{
  "activation": "reglu",
  "moe_layers": [0, 1, 2, 3, 4, 5, 6, 7],
  "normalize_top_k": true,
  "balance_loss": 0.00138,
  "router_logit_norm": 1.0,
  "lr_router": 0.00162,
  "norm": "rmsnorm",
  "tie_embeddings": true,
  "lr": 0.0194,
  "batch_tokens": [131072, 262144, 524288],
  "train_tokens": 671800000
}
Below are experts of layer 4 (counted from 0) of a mixture-of-experts language model. Rows are named router (the router's row for the expert), gate (a neuron's input weights, with its number), up (a neuron's input weights, with its number) and show model dimensions 0-159. Each number is 500 + 40 x the weight over its row's rms, rounded and kept within 0 to 999. Numbers have three digits each.
After each expert's rows: a language model's description of what the expert responds to. This comes from a sample of Wikipedia text that the model never trained on.

# expert 35
router:508428591451523485475525486489481488467483473437448521494538488533410562463525533456565511456411448511494472505465507479534528494424450459460564510562519451479425495576479463439433489556516501498453501530510497537490555474545538533542515513481530434500506424535486548539428537488472465475446481493475481472522469482494469477485479539532489563581473478550449477513478505468565520519468540508531503452504467598464438453475561534518483555466518473504464471594526464598508446523510491
gate0:511489518420438424524553453484447423559495529494534506424542482460400485549462507462480484527528494539451511485489513435469576490453475547511580512518462451464471522528454507432483475471533523534476506498462498445484494457523507507450521536481471519524451462523461537507466569514465478499446515470570454543500476451533585506472489539534520537523462493518576454545536515512501546488444506537546571516486513554579518555578427459528516546514517558462585470553423490490470471454550527
up0:529545475502462550432465558399472459581497557517534575541558541521496480556492444543487515492473538464531485507477520524488440448504505459430449527446477537514484499446487494493472471541568495464501576491522507489524428444471513501386520515392489515515530590574509499499500489527529507485434544460455482484487520498503511512477506565428484527544533532506516522443465454547477483469531539523513538558458490457448437517492499525481437475488487523496469525419474475457533507521564620
gate1:512538518446499504527546498611461573438528497392497474549481444530496447509490501520478520510489484551416549425477444524445463519520434465460442529531492448509451574459428509491448483569474527513444573540519501460490484500444505523529533521558502496459552487503525528478498457574544483475466489482523522457513432449485498538535523522497425549505474463476490522510554544521514438469529438499560528511571536534571462530526538537437456499511502464586595521526550482530522536507517513
up1:536494409508483505468453460481533470465488508602492496432539514527500494471496496440421506512519531488535441490473523473443547455495556535576497446495472542459498475488522515471473461489531427491500479480461498523489532517476452533523459492531477500544533600525532532541482560568514459525543517493573464516545515508536484483483548558452455387488519508489482461526529379447526510526538497543391431482525446593489568442478447550485512485508493513495532459453454527474455496468463571
gate2:429508494522504492463548574524463546484490487419487428459546538465513608489559496490444510444561467502471529521489483419481517542496447558550516456468559471463545473565471498477485542507485529476557472447485522509558523504569503524475505501525468558514526551530571481492454529483503411473456447431455468515482529580501541491466503453456504529591433453557518489541530470490544532487451539468458558515450426456453517468475503500482498497428448462538461475529479488412541490455519541
up2:450481552508486502533396477437514475566480519526510485444487499435480483453519521465457470487464532498491437539491553497446586455527471460491462508593476515474506453474545504477407580558459524483564397569476482522490469537524549463550470505462484466492561487536438494458559544420523464511505481496518539555487451465441507426506439487544495528535490434482470484451508535556461432492518450495497458518505515538451499522518539515453461461505444480511528503502506524474392501406503478
gate3:492491502510469478503451463449491479514462484485532535538486505536523533549479513469525497487538514507546521534471594530526474539394536504553507492512488504507433508444536510449477537593576461554507469499494501440450531540566471467457478463473506487444535478556507476580443466449459552523545470473501457492484515477596418499484478472498519481527419555542499539527453458446472432458515578430485475490492498472593539537437520505512552504578472494394454459448433459532503539471508501
up3:474469465496520544565491504471497488412475465581403511471555516474468516546567521511537564515457429548516470571461507531432588443548478520387457521522410446451544473472514478464533510472430533525511469560511460587499430451410525482507510447554488557490531566526457510506558447471526498494476463442488441471531510497496517495477516510566501448493512545453498499531500531495518479557562488498486507570556500502448516519541512526451488507430464450490460498546523509475482472495485473
It responds to: Foreign name word pieces

# expert 21
router:500494497482486523466475461465474480512538473536476571505427476511521451569458481402494448468522443437559526527399483476507517505484522430499519540539488483472464489469496444487478528487509444437568515568484495513580544495466434512490523493497563505566531483455419539489480526444418495552496497458505508468463458448529522498570426502478527449573549475392473567456477550514415522540483449458570528499537486549479482507491458489502518500511473469469469525562485425523565529538538512
gate0:458528464440470498528483468447450527504524487554455509559496426492563529491482571565496429487528478471604556541557523488513518475478489414502510498484559530501514514491496540532516438495433518566521457489557471485586487494520512570460495550511479536537514537504459515548538525475468396497539533527521492534524489478430571474510500483507417508517504553440481436589455503526560482507501501563424547520502586478508527534484440561563540448468478483492531552487568442483525513548498478
up0:564542497485508482395521461623531540498492589483491542528502550450497521572475476547489534510479466519527476492503513488592467480534487533518548478442477505429548447516438494523508520536469501490432510476491524500475484529523435517498559559513518528475500528559442450458451533400440525400473525561506513488529445483479519471523526567600501455433532464509569518500445489489471499514458521474436438490545501532523538501422482483542504505600482554553494528529539509499511488509528511
gate1:495492492517512435482511504534574504466549470511481498557453516430489513521485490460493482500573590471499484546375532497545478466452528518423484540527515541452475530568536503544496566472539485531518501478590489422545461496539505387501505504522453588522504490503490519554474433456551402477458517472398465521479508493508498423527438484469500505548522575485494500456516516568492534584527529504440489453491486489491570528492443415527454502481480527487485518514489486528498495516484427
up1:482490521465498530507546539466523481477533517579546544535480470470523472549500457584546560514460483603476488497478560429472569424433542612532526536454459435506437453540541572523542511490521446493463534500496533535500502511499434442525516506506506502495439447487477492533422509490500452470472534489549486516541549489583479536459453458510484501470525447517606545517550476538515535475508562533540538487423446575557520534517443448537514549457522496449494554528513490488521514522473508
gate2:512489521527447453522541500545459455486570465462561509457506493521524473510471569463536435434513499569562445512577565570482506478500429520562507499540554503499554501422501472486518516490478485476570539477524466534532510556524416513474526454541486494496386470543440492449454502510454510527539436477482451519503480498541481534518533513513542449479506471459525511436513615524480541515470503533441599446557581547453456479514468461451483504509503484540539538520462486515524532449465571
up2:519576596427522534477567549517441456475445450472578523541578474500575506501417492543477529543505437500475524451534539605506488480486541562460492556529528492542527435474498470512453499499543517458507533397501490493511513543487523559540482496523468474455485481511514582483505490517501437545477493507532464486498465510516510537579504562504539471512576517473495492527516491464477496530473495561469408526548485558511500493547591464527434468520430559461510521509535505566490465575513454
gate3:445483504457549482450489525533455509529530473466422452559512504447488443516479409524442474466527495516536554536488489514488538482450484516431476496555494446503535502473490546452556494432563528462510475529481488459609547499539450386499481492487524487446519554511490498484505536479472551508466554503475489568417456435533469476516510533463558510479481522479481585575407523483520557426419481511469431478513461517395542519492469529492489474469470514445478500476519435472494519452471454
up3:455562492597482520494524485540440468441464489524430520457431546446561475472502540513424512559569494503409440489556470587527458501540537523469538519574530477482496432492461590493486565459482483538551488552537431515497509514510516538462531461514518496532498486493501503509502491483484556480521453467487471473523501503534456505476480481483429462468477483494497442535531452454484547495541592497506476569623544477458449506503511514459486474538535478411538487498513596440454520506445493
It responds to: Word-initial consonant pieces

# expert 41
router:480499497503494516482455399434483414641528578541540484511555485491501474507510492545465445540536498480527529541434513502473490497565543591495550547538514515491546524438502608487475467487521409473516490505467513479507505512633480505529530483533458474493547506558483395478478465569594546584506464501490470513502436549519528527437540507505475418480513507519481542506491493499497525501472522523482510510506479509521455509464508483505500464462494539510457502594451471445516523503534536
gate1:568563538415466446438519502485471518497468546524507467463385507601487494561503493483468498547533520495471536457502501565488554492498440524478513509509524521554510486505494569535445470497468547406508472480510535476436523565471546525474489504542521456423477471482511512499489441503529476526559519519502535514504417573499472579532488563523458456591542493480531584500533502504524419518586544523474479475587542531501502516479451496542434491485514488457508431520489479486603467512489480
up1:563526493485564521516561489493524526535563480460549533478537525508484500432506574499451444497482440478495411515434539509515418523581547555528527507482473524442512532522482458477505505421496566587519529519542484461563464532533454504526532596528503483498464509538483536477569501533583486533482502447501415598481472490474507489500552570496545530458470432503500476428576564478481520510496461500480544528506447553513518489556571518490592507530465448535509487542482512551495504537490453
gate2:492474486435587490471533486481538456437465553437564527558515566517487486570533469577487491439499487487470507488549537502499507482513546522490480547548410514472448480474469546477509498534473508530531518552479526492437500500498538510533575492554400456560532488545484537488548503500566558524507504467489480436524490549505519573479437514436513456515419434491572452530520466561512495485476467507527519533501532550499529395432482531454568464522501470446588563524482558495514511547555530
up2:449451539447515444559466477466392497457446483503521470526457556486532481490539490459510565496497540507584541492578475515483463507584571504589506504388483535494490426491450500505493516534468420441497470570477533552513544497588450567506537517468424458508497467512450538467541520458479514553479514532527517490496520501468539472455474495518514503524458426524481448496439510501535498467488500482447496482551479573398518570537430498521572478487497482504507500441492476545476464455476522
gate3:510467474479466535433467457523554470480468542499464455557498421447472459525448550522516465485527540454476490497510523524489533480597503470475492522524508569497565440549526550456526459615557470375464486517538526499465533450499524502472423540475509547508542530494464537481480513540519459548484493523597508506466529504502480477535553547540583416486501506509520506460564465537461512563565477490475451625511573483517567491487468468472495495503484482533464473545490481521474496423517539
up3:455517465534463468582545479445536531498519500485526501527525482508510507494478572483471497595554542491515441516537573506507533448507444494535548474508513526496493525485427539502492588552512587511585542546478517518474478498510481493510541445555524516456523549485482525582454490441536485481464490479516486408527548504538388457596545471455443457474539543490520569521516489437506525482494520465468546557494535479514458466482482466459460507486560528544378448503441468470529549478438507
gate4:488504525452534533450413481547488549522483504446554521486486439489498540522536532503541534471523581439452539494484516455439549492463462535445457521444540529479496477483451536527441440501497514499502480469545520442556558510513545529488439460451442484557496487453436484469430516566497457440423547475494468544476492487478444552449557530549525454465522484485527538521546465477552464464540454549507397525442631482549512484514515518491555531517441499555480518491500567498492522565472547
up4:466446496495509554554452473525491530513461444541528514452445443425522539554523508505541607501523518491469521463452501509487560495431470512483459490457507456573505477552433535491479445485484410528474454528566459483513554473549485528559515486517528524553450425527500506563557494437534538500497451536465489508419467475521499550481594561529458510476458540481425501506505549550539459462501462483445504513540539476486475495489531522372594511520463516546500548476519504511426531528500536
It responds to: Word-initial prefix pieces

# expert 18
router:510449522478549495572530588580535433480559495452468415451515492477506509542506573560509534477540474540533490554505436512486508483426528439438490470532519478439525559543461577417423466490499512564478496530499449492508517508486598511478521541537524508472591494495567443508533457510471548440477435498483442478481521460516512506520476505537487546463472482531544487498507510509512488528451598515515429481522464552479506441502573544555514566496518466480526494504518531533445505413467540
gate0:518506545467405507394543553515509508549509425477496483466520505503548521552424419528499542597472545533500514584449526534551534513506498472542504434572451524430475492540449548494449524498490459458518509568477508458514502544497540507514472502567505473448594488525545519499480469527513506460464508459508474493419527495507463483554460540461493505475548481545529505537484497525465515550434489527564445477583509466573467527450444542486566457442530498519542440557513515496469535551464554
up0:486513440486559460498533529560536486510493456444532589467530444468540495468549567508524534552539391558515491463503464475505485474448558521509441491373510537536513460533521460497426488497552527537446584512512548542537489484505467516540551553584536498513431494457493527506511388475518571517480484544517505412512497440471527495448457453517475514466451505510486541465465422499544483504488484473513517492541550537562538529545524445480504528518490499467478461508493418529495584521534495
gate1:464506526487521502492486499612443496472546512440540539471575551514526584502605491464451552533483511491515488477505481516420519490510479478511540505502472412539478585536451506516439514464579561562355477472512458497518543485444533440559516443462528495496463504523464532531493502515490493532535495533455500470552500499508573446489419474476505488488544523431530546474561507494532491526545501584516449489540439446513528477433511452528517475515509527459474486458542536492415535495510523
up1:543542563557501498491508497520477541411545559488545526551581516482478487503488485500426540426480531527461486488431522458472498492488518432441467475481497431517506593477519570528531513492506511499422577443514530490472494447479483471482531480490619555498509529504475447498475391502489440539548490559484456510538425463468536490411471560492481432534521431464495554491501539550492478493517515544456525484441516537475500580501535445529480555518525534477430504457487503533489563532514446
gate2:477425522462428512510527539505489444408435533424472529422517482530454573548463523518459529483507496533495470488495480535509522501487452410541485474505507487521529468426509477533411515503513495526496498516472557416610462456440538529449537507549451522496509580569515437484472524558488521469493426491516494479487470477452587511457502514503496450454464523421447502540497498469484483496480457465549482498529461422532511569459468475496544436516545474523523473457513579461582531518463477
up2:489468597491417508515524517473503483522428537439483470484533423557495516430484551488479516486514500587537531488525439503545516515519515462551540572509477443471498474503513533482448467520477500495498453511504544481541497457562554511446538490493454599548515500495544470453537456497507487481476531524538521527398453454456497538381478469446474469562490459487490539511461516472421524576522483525541442524557405486513403534542571456528540514497478485532434534453492497481564490496525498
gate3:472471502563445506518504503474481468481513451506411455480412537515453486531531474478504495519487546450521557532460488518475540464450517403557447525489472474509493524481484520528527517434558539490518515495553522503488420471447496493481574483529424513546505486466577440552542492525550466506498451493473449484499487493547469428497460484412423513537506489476474506515546458498539522472446487386529558441561475387468483543527595475542488460527519599514536559484492488490469490514482556
up3:560558474461560499440507429572524459540464562552569509546520451501520453497514495515508494470554419494497435467576511470545494553527525568434537523523489428515531450512543537471471452590433511541471442529465475514556456459559539508548521537531482444406487490494503540507438496491464547570519506474500543553474499467495520543504486500532613512476510489417559558480472502530439479558479485520479468517405526563507495500483486501476517507489502514554529501479506484422536527486527444
It responds to: Foreign-name word endings

# expert 55
router:470489489510508497495467477444526487524433546445418501482534446491592549552443493459515503472451497470454438500593518504551528498476551462534561479476596475502497527535472546472478450553462448493545458505474538465554514478499488501512484510478404458550494477496510483493546581555490437459542458496439548567500526513493560531556464562508480400461517486480402443536493530482494444492575481522510506534529491459496552485506470517489513513492483477472543500482487557431493502418408571
gate0:497463514437472487473544527500489461551521544502517561514458513561491493571479492527440509509454519455458462518567525484460511476489467485482501562439507438478482469575470543475464440561473484474500508522547548453486503484517538488512505485536479413509519529500482482515466521539438498479533498541527537427501400542463516505477519497438489509470484567510404471440479515597616513512556535617436527509506505580512457444504503524507514495458488511464456461493472456581504533455382485
up0:526483476468549489507463482543517551598454486515531460457413487489425508459544477517475434517495464499520586478551512426443512444487522424529479504561502522482557490490468443534467475431485562520566403547502531516516447492520543535475406563575540513492466466459453503549499506490491471579512561513467507497518533504528533526408529580503501515434577470521452548516464518450510501513467494415488483535470516509525504553500544516564457589448525505495527481450496487485504535508538531
gate1:487532429523446489519537496525458517538503514536465541477502495506484544507441531564470492534590487525413508494556542477528532461558481468425562489488493522524427532503523484487552525479465478480534487457539464443479565495519552517554488487521435477442481483549488473499470446447502455493469444483491434496548504560493462497600419509510501513537554597518547558527491477498536538576512560444510519581510546489526543535593446497560483552511541469440488452529485503469574483561466433
up1:464484456573553477591480594550565526513478506564509451484398568520397518464482489512504457482601446444457523499460492411451506484510511504522492456501501477439443514497477449572537491521515559515497548445488489506523548482465513550537468402518534501502521527505507462498467515514544527489491493471468520425438450530539499541467546551470558441513495537491544486499460503544517506495543562546507503455539516463474541506502517442541462499453464542479436415556505517414495506523531472
gate2:489499476467458511444501605541529496485451480523506487418496447517475494539470457500485510509521446572427567481458468526465562449408452454479503518470646470561526498548473527508485492478477474459564506430460456466482564508488464525531512507510507439543467541534509460534539499503497527502514494498489451498511559548458550465568481570555498518523506521400455411457466539532495454587568479453543551524537454477489493467514508540459487532516482532514543450492482487486464471549437526
up2:524527527511536419489527479532469476530540482539454528528529594525488547526566543471487537468515569426462441493528597499477536522556502536551549501601380474470529550495580551529485522462528488546443530534516474493489498461508456497498493523512522558533498377451485527589440497457540559506486536523511525466506453477450500558441482459545436449501494527515513537529447479467466550469483547479476474470477526512500522471498503535537520491535521548464440533465501474601535509478445482
gate3:519496530541507504511485480531515550490443515509439473473485549555566509531489502498548508415503480445508491454535492523526499526416581456550504470529487467520522552553529465505558547538501467441520484485498510521595489526476469550447451552559496504449438537571497476484527550493405422508538503496555515513468439493511502530507528569498542537507480509480531532492581523508497532475531505438433471496512524395411496461440473545471450490533478524398503485498420456473553600551490518
up3:500425456454503516509465523509492508481515481492579568554524429494512535515508493441577477489501536432580478452452510475519507500557500560441496487522452513423498494476438496481450483499478489501406535501503507458486483552493473433477506456494507480482512478442536487489451544460569587509430532450497555503547574427526459535452460492453490510540550532540513450420509437496435511523460524471567536466588497576536506504473503513516479478572487549523510460508606537477482458491576467
It responds to: N/S/T/Sh name starts

# expert 30
router:496428587445505415507523536523538522493501547544573579546444598486497530515503484517575529571573599446477516581532507498513550458496493540537566482509510540526416511529482488558504451503512502444474539511541494488540476541504459422562511543515564503490528472498452506593517453488527482503522470507546480456518442480536535475499455488528459548491527499486542552465538491556480563474502460513530506514519442518567507469457544450456530507524538525488500547482577544470505487560493414
gate1:592439453490433535489479557483473527479542525524495585476478486489491522508475535512491420484538551474533446501536519504432488488494525439506491502460484495517587512485466536510469538503432447476535575533489542482489458482565461478626550487504441461475438538539450529505577565538513485519457477455505561455517556443563539498508519465546489544554466486462531532407462482542524530554552539442433499494496574487493528520591488489473546503449494520512488493574524490496454520459440482
up1:459555580494525475450480430455543485551454437502470466490540529509448461434488505481510564495471489471548523553502539515505453594534450500414502525453472519476486526500483556510549511474510500578518459605522478506444548516414538531440468478496571581520550488490408423502457490493533493498513497554501468482526510577478424501476528523473585530514513517534502480554551496427454526532447510576486497481512542497523568537490512499550540534511490465509458445502583543492470530524549485
gate2:540466511533513474529520486553526513459508529466569496425479514526536547525414537575483489512496576503529495444484521463451543508536578492454459523556510506465447493498451579444486475533539480588487509526483493449528577465474474561523475515450494473614494553444434501523459485453451508505435480512502416556485438491452447501500482504431495537473512517506463517467433435531569462503512508532476527453480527467518469432486520528493483565553457473473497505501396530562525411526505482
up2:480469528508537448523512514500549521479453603520540485440474512531463466571551501563447508422509599511545520539506467550499531534529520457538493555512480524507546509536405562463523430475578497513516481528506489415495527486488471501497494510420509501522530451487401511594473512518509523502520439442482453549475464486511529449539469478436459510429516456468449486471457455532494473560533510559489523454536575510582451486453548493501479546535483498437510527478430489540446460498443469
gate3:528483514477513479462482546525455552507535393467508529514570503533496508504507516500478481543479518485497597452548500486441462509475539450502510521532524479508508477423509449507474410507479480510416551519494535513569492475497468551545564564520500461521509496441465484518481530436497482403403501488542430450490481534550579451495493503545522444521446514498543495480492493539473429440497536580509562563498549445526469481498556490426575491465519497445508422528565563501496563509427498
up3:490546490548531538522583450447510515487486552513581470517424516560493549473532475484508563452504536535456434475478441460501512495484455528499530484474425529529547495540448497507525564494500468477576456506515499506485527517474491415492445557458484483446465433549512456494533519518532541591558542466463516517490455473431459551550516499463453502506508549464425508446410466462459498564519483430490486464496459492476461465493489534612474468482474476577469531448428426483480453495554491
gate4:451523523530522546544559581548534493471486498521442532453459550467480480529459471448485506475467555537482438405573582432459475533495496537542530403543496445591477538492535465529423540547466511605503470590497513488516437528506498537486451525462543520511478420481503457519477478428497542470497544519487520464519525521476551531492546519463524539489524479594532499529502508547486513534545490449490555428508563500467509517563524516542505474493401515478509473533494493512455506576507528
up4:553509485505507523521456553541542496428525511520439534451429554478470494463504456496494484463444535588522471431612580524469478517476507511561490439443544511578457569473500500463496534535494531489460535526516594505554440501543480550505464500467513524458448433429477458484511442466535518451516498513504549501483540476486553490529577475458504496523499402554528433558487511482456548516475479445498568414516550512506510544467454456567506499467471525531467465556524551466466497534505530
It responds to: Definite article "the"

# expert 17
router:451510471543513535528439516505506536570444609557496504477472431427473479563532451500561536505463517516427478513481535495509525487522475502478517504423542481500521421592505465390533475511479515547596475533524513520529521559564527509491484548482571529518455575478559541578479566498453425539492452458491444546528486541510430483494498490493501496515470501462494522431582469491523423529529485427516518517525512578483486475511554496472531455465504548556485455504492531452512475518491471
gate0:480483472498511433460472446526497471504433514446517474615511433509537541472537502549519473499560558508485566538490616509477477512444403527514481484466580490483568485491434528432446547504511478552483469516441574537499476490532518497521412561492476570524491534554506526564447566587449480530533424480511457487488499495545430537480523505496546458522489442532477516528570552459498509531543457514476529508489550437506512500507531465471466480502466536517560435483496527459488500451553486
up0:480516486494474509476432441499486497466459529431483474515437490519515548479521546535444470525491533508484501548457584528479494503514393518499491502418474595526473528536509564439427492467559453563529482518441582538539485445481448506521455544519602463523488532532501519479485538540486456456507446512425516542497531554512450539473545545533506479507480508499537499470514611430516440487530478463526514523479507500501550424505518523468562490495541465546596376504524479463489490501508535
gate1:452490492463419440525546470468419494515450525487526540533512487501457507417466505492531440458408515478523492550492534496483510473513526501429550400458482471484476500550443453475539486495518596555547520476524423507497444459494527499476473525477494540467498480453486489482498484544463399491470454551490485519529495535535505472504468551484513482563558556541475492458489504491580504541551481509479489483554490508396513456490441516484545564493509510413561565464517469581528536458428408
up1:451434447507493490530507461577486547545491472589536508489449510515484465494481531495473483563446575465468516530585540490525504459488495454437532482550488504503518533515547498589480508531525524503537467454496561471449470518524585478517532538425535486479529501538494511511453555562484502467514530542486523609569435505512524475486483539500495539537486538444460500494474480528486518557585506547487419488616483504456538457488460490491426516433456537435543516497464458482528574527513399
gate2:511498489376535536518483526626499541475505442537515486442452567414569333516470516514524510465498512546511517505486509429471466509478508500428520543423490487476439548500537526511536502524515512536453538517476499471502441530473520419495433518550490483511517586532523535536446493563494429483477564446495553525385477516495575478484504523458514462504472507541477530515522546443511502529509450476472505527533516459559529517479476519503487522483443482505463433485507476518519481497500535
up2:502489591550453486536508485422463445508523518472497533520540447537493581510525451507485514522523508450465458465487541542554547504512526515457464510475531565541557480528463564444519428438451493428494508513531472517469472477526392524499522566423512560496467488548529497494523521455427498491464477467462497516620573491509401522499486480564493550524469538509548451551568461457510526464443495470505472524519500522440514497508541506462531415472593485498506522501556497579549522533483473
gate3:509485449511496461509474554541516507518496423457554545483452445527472479526398487525403543483504498567512499473540522465517453456423502488500445442447501525521498469485509549462402500511543507512570458516515499492521537531530559447518465542506497573498514520543495443512505531441519415472481515439559541463521497444536453481517559505477522593491570547501415554465461541511519483497448553603486519541506500503453547494542584589507513466465536489486437493512514510486457533563472478
up3:413569474526507499433572453509577583517507519440503450511557541487510436524453468538493533528527523450511525502547491492521540533481518461434532565503494516437465501439538459505537520511535456457486514470470445478572537496515432520560515526472516500461552458500551517422445434474523455492503434516482520497484620500530589449578489474468543466428498489498451524535463523487545483436491521457509468505469484503522467449450494447491506537497469537434411505501491476439437499458548533
It responds to: Capital initials, word starts

# expert 1
router:475540491490506432481477446461485444564496466511519576495455537402489450496421510498487496495506515467433496473510449482552528473536489450483473490486548575507503521469497504529548481446507491494511472523465464416499503590489530483445508481534457543542511464436536478571499499400494454466567471520566559466604513424466498566468607436479527413524484453499454453518484460483540495509548477510469505527496502519583466470524468478477603466530500519462534522450485550516504456531477485
gate1:510519501416568480548394436564499509530552468427582583573521514495503506522431476523441546442510517504452478411508547461504510461535447551396477476468508570498487509504498526508519529470523471495470492505514572498494475485551497530525461489509559413418528519523499482492486496536485567509501516486442462532507493525502471456537522535454482498565557474553472486456464473469548480504477508440500436446479564433506488478502428528482517449557515505501534493556589463518488561460497562
up1:492522499534553467449490427508518452497445603415530550530462503457537582496455444505568507457486523475471548485439562534562502494556495522476551507529488507532445430527512467551513501554535477494480445442535518443458495467513515456546435563452454472529563530488497551465520457500480487487477403461432477455487446467506547502544527518495474441563495528497491570561469428539547567495464518543452474507514449455533519487461451554477547525526536528573505547547480523545500552490472502
gate2:497500461487526499528516482508553502537474540456479507567494395496495533436473492525414467476519474490501493534473482548463583496481429499533442484521513472499519473470518437487468480594491489503482409531539506510494553515517449418416499520463493553605546484484476501504516457499459536494560509481494562541522529492488436541478587507498529467455522525465447489496514452516521501462562361526461516448621486526498500491581519590476545523503502470503520485478505536478518584536470519
up2:488522473450481523504528455449477491487520471438543505496452465474555538494486440459528489432516459503427495523477464591454511559486488573573502485470558473545490487513524490518424488582449493513487463560496488552500426563470484491416544528603487474584545495527556488539434466527462507489506497542495459498530469516479570535490543467532463525475545542481471501453514459510590520462503445519419526457480448529462506528436536544449523532444508453493527572478512456452461495503402462
gate3:446498455515484468475504476480464553553492489514409511545615597452536529495533510504450406469510500532472551472441507450498494567519469497483446506474530496534533488501547501507521520527560502482509535505553495527421484572455518495535481429514549447470505498479485513536511535475568535581401517456564508521503592517500507455532468521476542531443479495489445516491510466508497412593481508537480583494428499488455449431528477445511510456508541506482542548484428472533493463472521437
up3:516540579531465565500446525539523494550454577478529488549466509471500473495468511474577489486483478503515522472429549459451539497475612501472448484464506472546466478571483543509469528440512519562476510539522504529555480508520504493393422548369456500483472523461503543489526441503467485484473502521392533420536489462585515517519496561509459511526478510583484566536494442487565459464545543531535493517540484481531516578553523499529496531431517478523464549503502512542549504507506472
gate4:494397482504408509523486531466498543516540533570522508503544475529537512485500504495545556514545491494545550493514555473431495481525505502489481515539563484530580492524420572510528471520502445563441507494514601500511522517526531449481558399512464504419479526428529512519527496476558495557518446493522443410519579513452511499562482479578468464526513536475548504540546554485510521521486477566480468454584508486580537442514546470516479542469560454554483465466493525479460569484534512
up4:487506471469467471551481531465532495517536457553500531550550505555515457456510527499533573502493494471488493485525543510486463448513490495489495474492567563534532578538473535514504514526512493594437492441474579573489559478513528464470497445463468521455531571466437422509488466518535491506480422476522402429495550598438468514508456523559478451518536532456525505516462566459501511422506481502453452439624506453594529501515486465499513543518539477512477544497541490504519546574450486
It responds to: Capital initial letters

# expert 6
router:431528465524540432452427547550473529469457569455478463510508516507576495492519572462405544459474396497512451523456507489527514553480567437514525583509549498409511542516535493509504557472475568471506577476495475541483555394521515560510510470544530498500491468471462518522500559467480511536511475490493449453504491441501519559516509461426517489477436485460466527451443523499497433474543446406547496517528497523490581537498480502521572460538487507554480434528495514486522516527537517
gate0:486481485566547476502565469553510503487519431484552458458564514487490508520531495515543531575455523528498513468532609469535508491508489452525503588503533425427496544494479519444615545531468530474503455523456456489495411513498467515554564498508496431519528534471562482542552446530482491412492476511450462506517444554541513492450514465538547521468433513482435548506513489501522482428494513425430482507562483495465504498546530526423483494467452414450474471483540520513404531492497529
up0:553465491519476498512527506535521470497611522481590494455498525463417499498532524488501459606447561508488528456578504496540489509511507427514421599452507440493519472519480499475537571461506450487519472538469454472473514572509491567544520438533508516432519469459557481551490477515515509507451502493467527499563445603598498457527544448461478516469442475462460533516488481522511505511518518437518580553495436450487490552513509460461489486482499508535437437480522575458488518527439532
gate1:557512415472540458535428542550535467614503537528488470504524537503416445509504495463489482562525497571564517533535525464483416452547540444570478509468494506496455480545523486572528480513549488502549547534461504509558525501540455489474520483462431538541502473549463457474532516475529489437489466496462469516491565496451422546440561471453581510442491457551488514553421462499503531526465505543530443499531464543502437556518568480530477514592423493522510475484492486461512458474514520
up1:572521434479463468530471564549555563595487553521534500484486587510443459525568463494501504551473520519535458526503552448490455454566506403506476549528451432479482541523550454556446467502508476508589530507511474503557455496513448468454567461477458542501537461574484495474500535486551496416513502478449486545478502467471439552514595506491467543514485458508521512508426498467480484506553543545563475492495480462504442516483540441501491539582460492496530495525489561423487439477466486
gate2:469534440531523438503534492492481495484499456468490492606447500492506446544449481526542495552516494485478504512483459429557423509550510572549538520482458495466474498524480531470449544532454476480496457497475464463416528578471428578486530479556488536414471499413445526512491500471512527530453571476544493442440476522453511543509477543500453495495505478526534487422430471483505513502464470459438562474505519513513474517516485525529469426453479463525462532514514532510461511565474670
up2:510554491546468449472521509447516473481543517464473445560508502537477472529435462532531464519513502448491494503466415497499464516530510572600539488508493470501450511583498553489404508513470536508488504499471378505431550567470460513528524476537480565427409447443437556470495500544520510553545526532510518477439415518457550566509526511522441434460563465497542486494437422490497479496465503508411565527514475488490476470516490515483497469430493536507497559499541474504508507532525572
gate3:539501556438560510481517480505438499522413478473474507549502437467546519486463517505508537550534472475524595507455441546475500574504585551438490511468581508504568561559492449515504516466510560474514455527481538559434519578530460552485487495463517445571411516478494398494469501456499468511452456502494563539477443440550479524498553511493553471539534477535501500527460470443551492531575483461555514484475549404514461500502517496507529481497514574464491518570510520555533506473511534
up3:545529440531460537443568554486549481458566531493505422490543569517512502514541473503527551479431547585509490462482488473474478472483462592497556463545453489508507478539562499514490534571458425446459469453462452518609466470476505504426471460502522523474622486514486570501552548498520553522520494573534472447490474529541498460465463562507454458472458500512474503462509482530559518494448466501562543567521456488492528476514466543543450473482502511441478447462480501435515509581513494
It responds to: Table cell separators